Below are experts of layer 5 (counted from 0) of a mixture-of-experts language model. Rows are named router (the router's row for the expert), up (a neuron's input weights, with its number) and show model dimensions 0-95. Each number is 128 + 24 x the weight over its row's rms, rounded and kept within 0 to 255. Numbers have three digits each.
After each expert's rows: a language model's description of what the expert responds to. This comes from a sample of Wikipedia text that the model never trained on.

# expert 54
router:088137114173135129147138127109153118125174132113122117112111119146120117130120112162069165091105121161128164128119124085150113104128109064161152152099093180106086127103100118150116132144128096101157094146109161099080129150106145116137131142107092122125110146111145137128161120129093125142
up3:116143119144158116149115133128131162077129128124120117157113157139131150147116078136100136095129108124116170145161099109110110100113096124132152153090123145119170160126118132173140111135158126111120078128138159138104129177110127142194153140106087124182145071092143128140141116129145159124
up4:170124128144111132115128142098120146116144101154154111119116154109104101128179142153141091114138109111163119157126117115152076164102101110156138094120131150193124142103091142117109118114141142138130075120158151145107116131172150113134136134098091145144166138141103087141115090081160142155
It responds to: Foreign-name word pieces. Mid-word pieces and diacritic letters in Slavic, Turkish, Nordic and other non-English names, such as ö, š, ğ, ı, -ak, -ová.

# expert 56
router:156125105117091119101089124116165091154134148121140155148168123131134127134116141093163128068106153140126088145176162129165122112127168134117149135191117143155122131102127160106101157116137134109119151136126113127085115099150095128117113148098101115118111146116127091117167178117083144116
up0:087140157107069137121088135143156163166144141147131137160143133093091091137118112147149100123146138092111144149142131117135128104104158118112114136139121147136116122127119166142141148109159154084101139147159137146119122137161112118091155169101153154150129119139132044130164156120097164138
up1:137101109107111139118139105090176162113126151136134164133164125113139113159096144132123125079131114118165128118153136133154156145087149122092134186131158164181113098127132128126092168170122133096149128152134151105141062154148114109155131136094116138147133115114090104113143131121099098140
It responds to: Infobox field colons. Colons after infobox field names and pipes separating table cells, as in Alma mater:, Coordinates:, Lens:, | Žalgiris.

# expert 22
router:091130121122113110101120159149161120136159115126147149151081103122146073152146154170131169144118164153110073105110129102083120158141095115127090139145104114101099136083117171118096130136145130108128158085127145152123143114149104152104128131155140108104109155135098135145142108113136092085
up0:102115136119128160108123138151116173172098153093197139139150102116109112128133132131139104131118112136095119114113159176089146139106120135121103161135139121116140116147095079162149125139133141133130157120162159152114158149122131150108102155158162141094148115128141102143088073113108111070
up1:120129130120131161121141180103144161110104134142109137124104159107112084179138135193135142154127138125127119093120141123082106151159120126116077137084122106115092126098132146146136103174160128114144141134183140155142106137131128148123149124120126133136109097146136092181124155136180145089
It responds to: Table header labels. Column headers and labels in sports, election and chart tables, such as Pts, Votes, Total, Result, Apps, %.

# expert 46
router:144150107122111085102101132117113067153135095101139138155138095161158135111146113088148137119124129149114079138168147111163119150160093115161140114164108124101109159119125160102087146104118122136120096122089111139115134098094123143147088106157094124084108182101112148148123133130123113130
up3:157130131150168172126159072145127135100130156095159085161123133141127150118160152141145129118163087105139155109107162116090134115122078119122132110135124128112140125118141155152070149121123138157136152117143189107093091150105131111158159145098124140106143130117116151090110139080141129148
up4:128142103140103099111128156136155212155122104088170109113137167120122147109135144131100088107152106105148062112161158118123114103118141103109131133106140151095142096150144129126104142117101131139125137144156110148120125159156138105147140117159117126124095143117118050127142100144147128161
It responds to: Words before prepositions. Verbs and words that take a following preposition, such as due, replaced, covered, favour, plus some table separators and commas.

# expert 32
router:114131106145107132138100132139156133164118119147139166164160118151148138134161136115099153108134172140113084112141169092179119129109102130130148139161121143136158133126143164094100124125110121142129104139092150141126098086074064145185090154138090143137112157142097131105142136110106127115
up0:155129118082116157112124202125139179131095162111101158134121136145074083118163137134127165124137102086129142112151119143109157109089101148114164112115142125183103129101159117118163159094113121110127098146096108098105122111131133117124101153139154116146107128136104117148137113139147095136
up1:135121152134079143142146105116152185141135125172143155165132162130115138137100128156089141098186198119108112134118148127147092115120102122100141143149132096138178105147163135097120120146146138163109123119119154137150136111141110121162107170122142107175121080134093124120123157121102129118
It responds to: Taxonomy and list structure. Taxonomic rank words and infobox punctuation in species articles, like family Terapontidae, order Gadiformes, Genus:, Species:, list hyphens.

# expert 19
router:132134121105098141109083066129069124135125132108139115143110105138104157099150119112160155124133125132115126134129166170125079141146127088135104115135118133125113107135105111097130123114154118137184117144122167129073179108123103155155140102151149099136137122088161149118109178119135138172
up0:109137086185083125128131142161157153146124181148113070124155126127133127123134135141136158138120139098118122112062097135117082139138144165122137177156115104163104110174126078138141117147144157156129108113129172129131130122121125118145108106094144159111105142124124110155102133082122124144
up1:129171088105099143108139148122092205140132109116097122147121141105121146155156140128110118133101173150129141117103178147129110096066168097135118146088117069086118139126139114086120095124126142136162144154138178142128119140141116114121162143125132135123134095136143154136104141139147140119
It responds to: Institutions as agents. Nouns for governments, courts, media and officials, often after "by the" or a nationality: government, authorities, critics, Supreme Court.

# expert 59
router:145160133129089101117093123077075113100123193113128110118094152117115167109170131151122089123124097124093103136091174122159129080143122109121088154154120143144135108134158105122115150111147112165146139136130132099142124097128105138117097163134105092117142094122110106155152145154111120118
up4:155179175128121148133160152105093158122138175127136149086125159160113099099145101105132128133120155127105102111100114132154107158123121134110169153158171165138150115124145138130157140122128113103126132110164134124117158093140103124081123142172125103176140087131121091142111108115082112100
up5:148138141126135100082129148151162145123141116099092136127151130146164164122119155093127115124101162151136150077116115118104130139143174106112116145084154095075155139087086150137111066150097132105123117174134099140154104123135155132092158113114133105083133137107108137131114095143125142137
It responds to: Codes and model names. Capital letters and digits forming model designations, abbreviations and codes for aircraft, engines, roads and weapons, such as B7L, SR 9B, RA, MC.

# expert 61
router:097103126164134144146153152154118128135152114154141153102108150111153078164117130119126109113158149126125159097148111112152154123146140139092127141145164121086137135109121125132106146144109129140157118090149095105122105158147082053132164083133114143188100130137128105140081111152119107158
up5:141112130142098082135138144117152150120120136134112118145151118085143096106089115117161113111159157121152136166129047144120090109136100144087124152177142124133137156137160133128129128152117176146145145107164126123145154163131104095135134143148122136108080084115141122092112177096117113142
up6:165089115163138172116139148175119171142132145139114129149134121094132122127141089132121125131129165144119175108147154149139152100124104088101113149130142158158142122134134115119124110118144150149091135120192076113105111134134091161140133119130145143105144135131142110104066161096111075161
It responds to: Word stems before suffixes. Inner stems of Latin-derived words just before a suffix like -ed, -ation, -ing: separ, aff, gener, decre, dest.

# expert 10
router:134146092121136079116111169137114118160126132120159167119109098161103144140122136090129171118118127124147106162147134141134118159137131116162083121182128149112121181124144146092119152122150145121162105136088145130143098108107100149110141115130109140089080184101146170101161149110112117112
up0:116146124144176138122123167151123145104155144066170137097133169107081136141129156120141145148122106149149155100109152162128108126130167116129095119119131119079133116122157088163138115158132109105157142182107138130148160136141113156145104142094164119149088150146138158103143123108087140102
up1:137127120118141134092142142153133167143155138089127170115122165143101165141128111119126146142158102119210130132136117161167143155084134106091120097125141167168188123095126140108162126123108105107142155117126129145110116111151136116075162131091085131144099141135125129107147146113149113147
It responds to: French name particles. Romance and Germanic particles inside personal and place names or foreign phrases, such as de, la, des, du, von, en.